config = dict(
    activation='geglu',
    lr_router=0.00119,
    batch_tokens=[131072, 262144],
)
Below are experts of layer 2 (counted from 0) of a mixture-of-experts language model. Rows are named router (the router's row for the expert), gate (a neuron's input weights, with its number), up (a neuron's input weights, with its number), down (a neuron's output weights, with its number) and show model dimensions 0-255. Each number is 500 + 40 x the weight over its row's rms, rounded and kept within 0 to 999. Numbers have three digits each.
Before each expert's rows: "raises" lists some tokens whose logits its average output raises strongly, later layers aside; "mostly gets" lists some tokens that are sent to it at least half of the time. This comes from a sample of Wikipedia text that the model never trained on.

# expert 1
raises: "s", " of", " |", "head"
mostly gets: "'", " season", " New", " film", " team", " National"
router:508526525561564495569515486526495524504484492414482498506497534457550516490453529546528523461545523442508489526457496473547496569558520489493509493493503500477517450481539502535525488540551569428508542453489582502590507531537467466467542478486552494530506480545531466576577455528447524572530499473479513489441565554498526464469522443423435521512513517544523447564533548548448520524559502476554549514493493499513570546530495610486527533504528537469506466440558505431496482534495487469477436517565544482447486566525521427526502517546446446451517519525493468505445492569576528473425552401484427530493459508516535471550499553466574536516520448446529543397558506527414508495483491416499461507529540440530529514497519461544425477528491496511499501430552533524444515489537456
gate1:493487531396452475444503468472483471505492526400435471558561539508455471514489539538551509489513514494463562548527459504523433541563548613416515546551492499504541447530521554494433452519515514486559517524520522517466565586536508457522488550442500525478537535501535499542485573510478520513495486505542463465537499488458495453543487499549493465522480530495507488444419405471528491514524455482544450524458525515451492527506485538607533574427526505494506497535498480483492494468514437465504464504549575547517513491483541504503461486499548491453486452483511507442479558369558479486483545516462481528479532509520519547511565502523469526432604509511560431485515463501445500507502599523487533521577567537536481472418537468392512477493522449491544529443483534493492548447485462
up1:490509477493514500513485520560510397523567456536567475461440463521579500469488506504533500434553512559513434551531449509472486507437443524525551490559482506499556393399522485452511568460475498529501427435504520539504504453504484470548502459506538464488455480476433499415536487529547543500470475499473510528451455523478509483476548425486502451513492480586452490552531540456456532490486481486409495517545500464492469452500495468489495541564453479532463512513462481492507511475563537469461505521544489486564408518524485524534564568500438477627535498515580519530453473505448542561513522541468442444494500559508471449482520516561479510489513512524505491497626499557496486480493438553534533559521487426457502510461536476493420507557527514478502471452516429532535506492483614
down1:408513454527522462440451472470459532486500509485474502519452518452531505515488504474412539489545448526473434581519514462557471521546581572479522431547548512480492485529495470486516576516577522491508499535534573529517512515544499498476489487465580511514439416533448564408410472518561519522541509550498439534489512478564447492515478511437498548498484521502448510412451509492514560577516482537507471477467519436548446511567577479517519539513442460450475475513525535452478519492476482548506528513493475511458510533497464579490432530570426561502538424455510478467531481515541434522490510546457544463415506601549498455489500503532533465541438502509540440460488466500479497423555504478462489466514490558416476521531469479528533545561536510487535530505575439520508571513509462
gate2:527489511448542494452478499498507430469412506486575517517503452408554530514550522569598553492483536528521433496483427507602553484526513530498555494516494511480516483537531522519507497465495526580511503465498497466511590456511544487474498516509501445541524504495523510484494509492437587448469515498490524437478482552543480438467504482501462487542457470490479476453496475568462505481504509533492518537541503473480467433493534520420475466439575480528472472499482509454558481434515457467481558463478494533503423544487520497457535508440481535581514480515531434492445526517448485559445507484512427530478502635500467391505549527536476509495550509451535496454554490560422474431499512511579486492568567365508473502496507459430470501526517506483389497468521481539554548471498497
up2:538469521535517499556516578534448521563447502448521493457504502483537426504445456509529532570529530519500484581434514526514531528521476502565655513600493530459455519538460556522595466502566596496467528481525568529485479491545481455482487487519591493536488421496473480535535473538499489461506549488551572442466501496493499417491485502496445518504429446499477493455626485532468493467519489469549465492547481484523458488580542562497498488474474497544461478482483552459535514435472465517506534530491503516426442504447561451527502486476436475528425519468464482510511587492538416486442472469462448486473491501440507492562553511475477522530482495464519461468512461509448467438500580479528503518529477410545489488458533428486473525485496544487455490464474509555452540506548471
down2:506501470495511502508442459466535553497514471548468492460440531581556538552483520518445504512505441485474548509492556540435517521539543440536506569580497447475475482436461510457529468480513468498469510489499489489497452501412487470449516533573494513520521457487437554500465514533375418467465485404479489538538516528472489561475513488427559512495423521508489541540521469477521500454472505429529500528548610480521510636500477518553442494572423488503588420505525517455536476513474454514514470532515502489499484581544470490443491558513438557413482494551503538525429497530532474500499500559510587524417485510508529511501507456510536592507503479532525491494489480446518500561561500485463470521494476557516488515500573461528495417440495466437524503532446472473452504489492441
gate3:468453418461508495487475529470498469515540528485496483452486518473544570474463535493505473490422496535493524527538450516609460495530428549488471508464559475521549466464480506476480460494431484448536512436533436574544579408511462505539531493449578538489537438466443529522482540536502550486512461463464521462537524516483516501482521555488461541484543485490479449479476533472416534465525520565538478542621541430467592471460521521498595558479460544509469492530513492544520497466453451483498518471526559442524436540498462482457449532485539472581525486487508502535506511557497543526504572536502524448518509567565447494519503509518519550476642521549472449453456440443539485542538498498496465510505529463470487530487439515435538484552433494500456484503463522556521469563409511
up3:505419535515459464556442559502478505526655434513466556490472458527470539520422486486491485554488423457489533482528483488550450500486459554585513439500522544499537500479475488404470503543479463396529497503466444558604492421483502480435456455480514500462481418501458474500512512596433491510467520514524532549493495507498503570504516572458476528537538468522506467434496555443485532516492516484516505468571491512476527464548501575500480514534500535493503506539520552551498520538443481489494543523506561446548511549522466512512451503516469517550496574525479442510545479455517481492560582474461497540456479525524513527546485512531544531529591488580444455473523484495577513472563461504542503519538532492565482534438558431525545486507479549522530446507457388489473504540489492
down3:499520517501502613496483492497485543515516445447534549549478532553467494472438491483461521573508480467506591539577538493518534477441539459471532544552425540531522546537552454506570628504568489521483476533464481479483498465546507469504483475596449401456489484458440394506519485497540518506489457523526525458525521473531438526510478579523461512458507525542533603494455532466503473513545517392467505497478452476490488481529584560492508514501502550510508444473518514525563529540453559480476472532527569511507511496534514529496466485530521492424553437482471543512556443459495401490511481504494566506474518555495558462529513573454506541509491459481452461541504539460450546467500471506496566502585424486539523611512534462446518496500477523456491514487528464470493489450449474
gate4:477529500440553425551467519401493505543541522485470536520467516456564552468550473522489482489606548557517453525486462442489501520499518500470514489536466490513501499491550479505487490562481481590565491488582470571430436531525471477492483555459500477542530490477490480567470529497501518526458411474450542536501498445381513489446455536519468520508511468440537488495536494427526484484531483478492480555473512510462477520555630511521575536437445507600440528516529451539493500491474552436420513504545516507513487525531446516477456501487565474548528463505545544554504484505476470509451523549515529464481493523554547547511526502522510531467538517483479425483551448533572470518469545507537416484560473490468437531576476492421502546535506543526496535504569569623489489506488475
up4:486486475520541459495414547456472535453507550485494548449480532495511483483509564539547538527502549502478531487536462457534533504458453469560527481534587560445527410454517541528515465498515491492469525538586441544461456446480505535493494553476494459512485505522454422557460501461482507517470454524491464501476466499486608465492462526477540520457529476441501521509541549495445504571454528443488498533489531500527488476482508537513454560528351603482524414538471504531504498517484511519534534447616482548473443506524517523470516502483520533523491485503473475419425485418472472503434546527450471425484489523492496495559522486502513554462535513535451518537628440573483471514484465478538472473514496499504511559459495492413471506517543448573539516512547506525540463389438486
down4:456496578430506467518388509521452505478492565541489534490534440452533514525480485515480501473526545432457527486576485483508475567453540537478524525473479521527532584518526479506438487525599492526511487572452485548518480511515548492436456572518456487456540545539496530479481589490481533503497438424520529485461506479433581484494486459509506531499506446547546502427516547475522510563468462522465411493506503514543513528464510554473497556518462494503498503525534507567429535479562468464440444532586430487476530462522526437573547493481490383465525472423561423461504496425425437545461548552522476518544495559438503495520448478535516507502529512490540554542528528502478505550548607495488468469511581490530532537481530506461533523470583444514521502513520473508495450486472491
gate5:497388541482545450523513569432468425514472464481450576515499507494537545427544523488506508516570474558488502464543469472559447499556518468506498571464539499478513511475533456526487594532425550557484466426512464434461553504460521508490572478473465440536502497411457458451565525494481557479462497523464476429486464520539520494598549507512447514529490581421421581467482491524497491504480450499409457504529439474433463529469559513397549461468506525492489456479531494462501484527488472492473510537480500378502522569509484452412485499514469574496505520556500477524481514541551497522498492453494478526442468568484424446483502525543473491474550449482503505502435510527476481457494501514491508484500501534482504520546462553437472507528488501454530540443596559492487495517448520
up5:555468537537491491532503556554435443480503548496523498471544579553482463483522511449455535521483534528452571491475565505470508455539447401499444585520513469504409489521506504583518520516551484479481566487474466566489533527519365569438474501482503492528484387479524507524568459535485569566469494460531588538475511471487471525550518493528538523474514485425488520543494530502504435520481495511501470463488513531558470535523471488478448548529515462439459455517541524513455530521486505472493548469418542541479455513525489518495492541515396491460502561517483508534499460558546498533536493474530550513460515465422562501522496496462536503480574470510605549519506546472427550433580474510562545469518458497531512437520500533544501510485480531470579418472502526495452528584493543
down5:533516491463585496522598508491540575534546524519512508495494600507531507513477375478464530553583489445556466578507506544544488516439497476467507515453496447592502537492481472412517425554457483469453505530492510498501456498445484476404430502479530542469427511480463469495564548461474549436476467486523539467501504537467465509543544472553514505519456459508504515503486504505481541460550508510500540542558492499466496528489574407493529463423514400462492532492515492520509535534538493550536474506549431560448498503521486464505437495513501506512539560518503524574549473487492495470517473428499517465468501528549539528518510539478478518449525447494444549508485575568584445450600511513443447501522518499532434547477478489468527436496455474481478396487587474502537526492452505
gate6:468492497509517473513464473482531505572545460553499516508615518477498523520613559461558503495354544507461512582511462514501450440481427596493505511488501467525474466492528465442490527567532525504416554542516496512495496475487456533519491559505453487537479520498463534481465494527424510471500445494433467490492480524498487507425523528486473518529549492490517428514418495506466436567489557432489550538512530498487485488439509459480533545458450504528502472529499469502441474527526494555529492474564426497544504470488448510510527448492451515553484517525498478556478504506340516465454527478526529451503582549493543533432451399447447499473444509480498488464565522501497473520509515481525507552504559489448557478490498506508584561450539476509426524531537470512532397517530456
up6:481429512513499542544505494514520502474462523490431440457535503510425412543531531544475552493520498501474497497409524515470487504527451521441446579516555518490517452485496501485500479501501585391500495512414483536519522527426408522459463545473501518628499521509514506495495522488413499487520502494561530524483466507522509520499564462578478540482459507604508483563505571513475551511501451498552482487506558551486548547509510506581508459562525528463424489463480516583427542443513504454503505562554495515557518518453530482539472501501449504425478516550439518514480519504493493484456586519499535554553558510532498477530481476458482541572451448494526520495560479370550500523549539537479517486508476457505568543471511518484514480547580483471474462516405483483447548485495429
down6:540528479532434478442485488475462410510496614480451420475440457509554537420490489530472491473511554499492502552481511520454458540477415464508573539479418537539538528488570486478440550515563466512437497479538497473545495540494494526464529486561525486541543493482562457551542543549530489551469446501499506476472446518473483490461487527384542477469494436519466476455506475502456496408538498433572545533483510535491467468504528516466460451458491524581487464420542505486546570527543444487483445459483479597431516484502524501447463559464524444465454473467459542526540482542526409507476400465535502486566435460506568494566557518545541529460538469491461511536460504496539538465494492492516520546508470526538522491523464460523487483526511460465600479515493540470565478477512545
gate7:534435496521542456562547552534507490494509551500497451495467477478494500539496492497436420487501492609478488452557503526498511466484494488489536525480585464475493481485495517525430531460448600521517439498445525446462504482462562462467527553498515472453460512482439493505576488528551428469568488542457528533464453499540423627552472511496480468437461570501491524523520501503493448511542532468494531485564474454451522440488512462465496522521461435440519413527408521448525506558463551508472540479480470436490541476481451496485482455526545552515488554527562471489544517563471482393459467555510502571557499497570485496473532482491490442555446443478472538516403521515432476509466507466520523503511553496430427516537481509509497518499507566509491558490603474442435496486547484
up7:475556541485541514564527493481518531503555475478508539480500483515536499498569535569457573486452437475464578543507585465490474494523464441496522515506523519514410479525506563475621479482548475525494503536543545491504517534582464546553443492505502403509507491465567503529442431496438544521497499475556517549520511461562481479524489513446459525476461492466551492466578509445474458512514524441472498506440482559605468515525494518536508532494435491437462522470531369558463472489489584440569541494555525527475455490500450439440494539453468498566598468539459550552433532483523506529537488544519506487446546462502520485553517493538556539457491511553525492514486548513472591567475484470469473511537466472475432483537470468385462507517502480484505488490469542515527526482484513
down7:493494497474480539487526472478407481519492498532413485533536561474493462575540490449517500479483515479502499499465483419494487489415508521498462477546488490469457443471622535467451530549537568425439514530510509427506481505547474525527554554504475416471523520518522559535549469531516520503507547541521492548521471584546456502495490503552568523502508467495523518599477510579473449525488448537492508496534494560468500567483561473500459535449580507520409458414522541503539451569491505536494396464477465513514435518517482571498497500509486499503460484459523451524461524486511494471443553469538520495481531589503476494522494523496550490520464485571521513458509440553416560545517506470520515501448405489452437511542385564581448463461514481460524514540560534512502501571531522
gate8:489526499502495468472536487498577533545479499502499540527470494500507511484559536449519479472459520501494461521533441484548520500442514504508529510510467446488513477450509539494483480454488501524489444491536467453459480542497505561587553556495498569479512501450501428549570502493548545514480400549429408435521478547436491514531499497479392454505543569466555489544521490448488471549498464485514570591441505480464494462511515489475535582447471494580398567529499449467530470522461484512546490478536495458473460501509540477423578467436454522523526422439522504492563517496527442426529495528522503514541492533531525505406490489492469519436522518595508439512525401508481475478440477560453513536434570497478501513587462545476552545473550562546524509523501559530566470543489525
up8:569506477525440498545546477503517619495458498493471495459514497498421508504467480552511526541473542503463538467440542536499518511490481496482480498485472520454478508558459486478546423525587524459486580509486453540516495589481424566469481576540525507540431462445509504553531521499462478516518527414499510483509454480565518493554451488459529574470477492480551484553574546496412503430552523524564459458519576516530558544363512454469437517435549532522454511471496511474513509548399514508478481510511521533443448541511555438472533490480483510447520502464430471560459427550457570449547491440486552543572541543490520500566560466451470552496484490511536559497517496520482557503503519445489543495485492498504490514546474515508504440464501499475496428515490540497475451599496511
down8:473474413473584495543519465417498556519522474478524521534549488490488527486531452499504516532441502500545420430496493488555439438433504544473492501480484456513535498458449540474460463490438492517518446511568494419478432449447511501486445492519575533520505431537537514475413473496526546437432495471511462462456555538495518465504512433453514474541541436400511371588552481466533515498483457505452462444536502490467479543500416431525529539501504433528488535544540477499400501512473518502546521425510463565556474411485456476491549468466499541519527565470424514509490486485500589497439501536550456481520522525467532569519457541527419449491473524575490499496462508508542481511455490544494523524508532451458466481455513539521532482502513552529482571514488477522548545513534518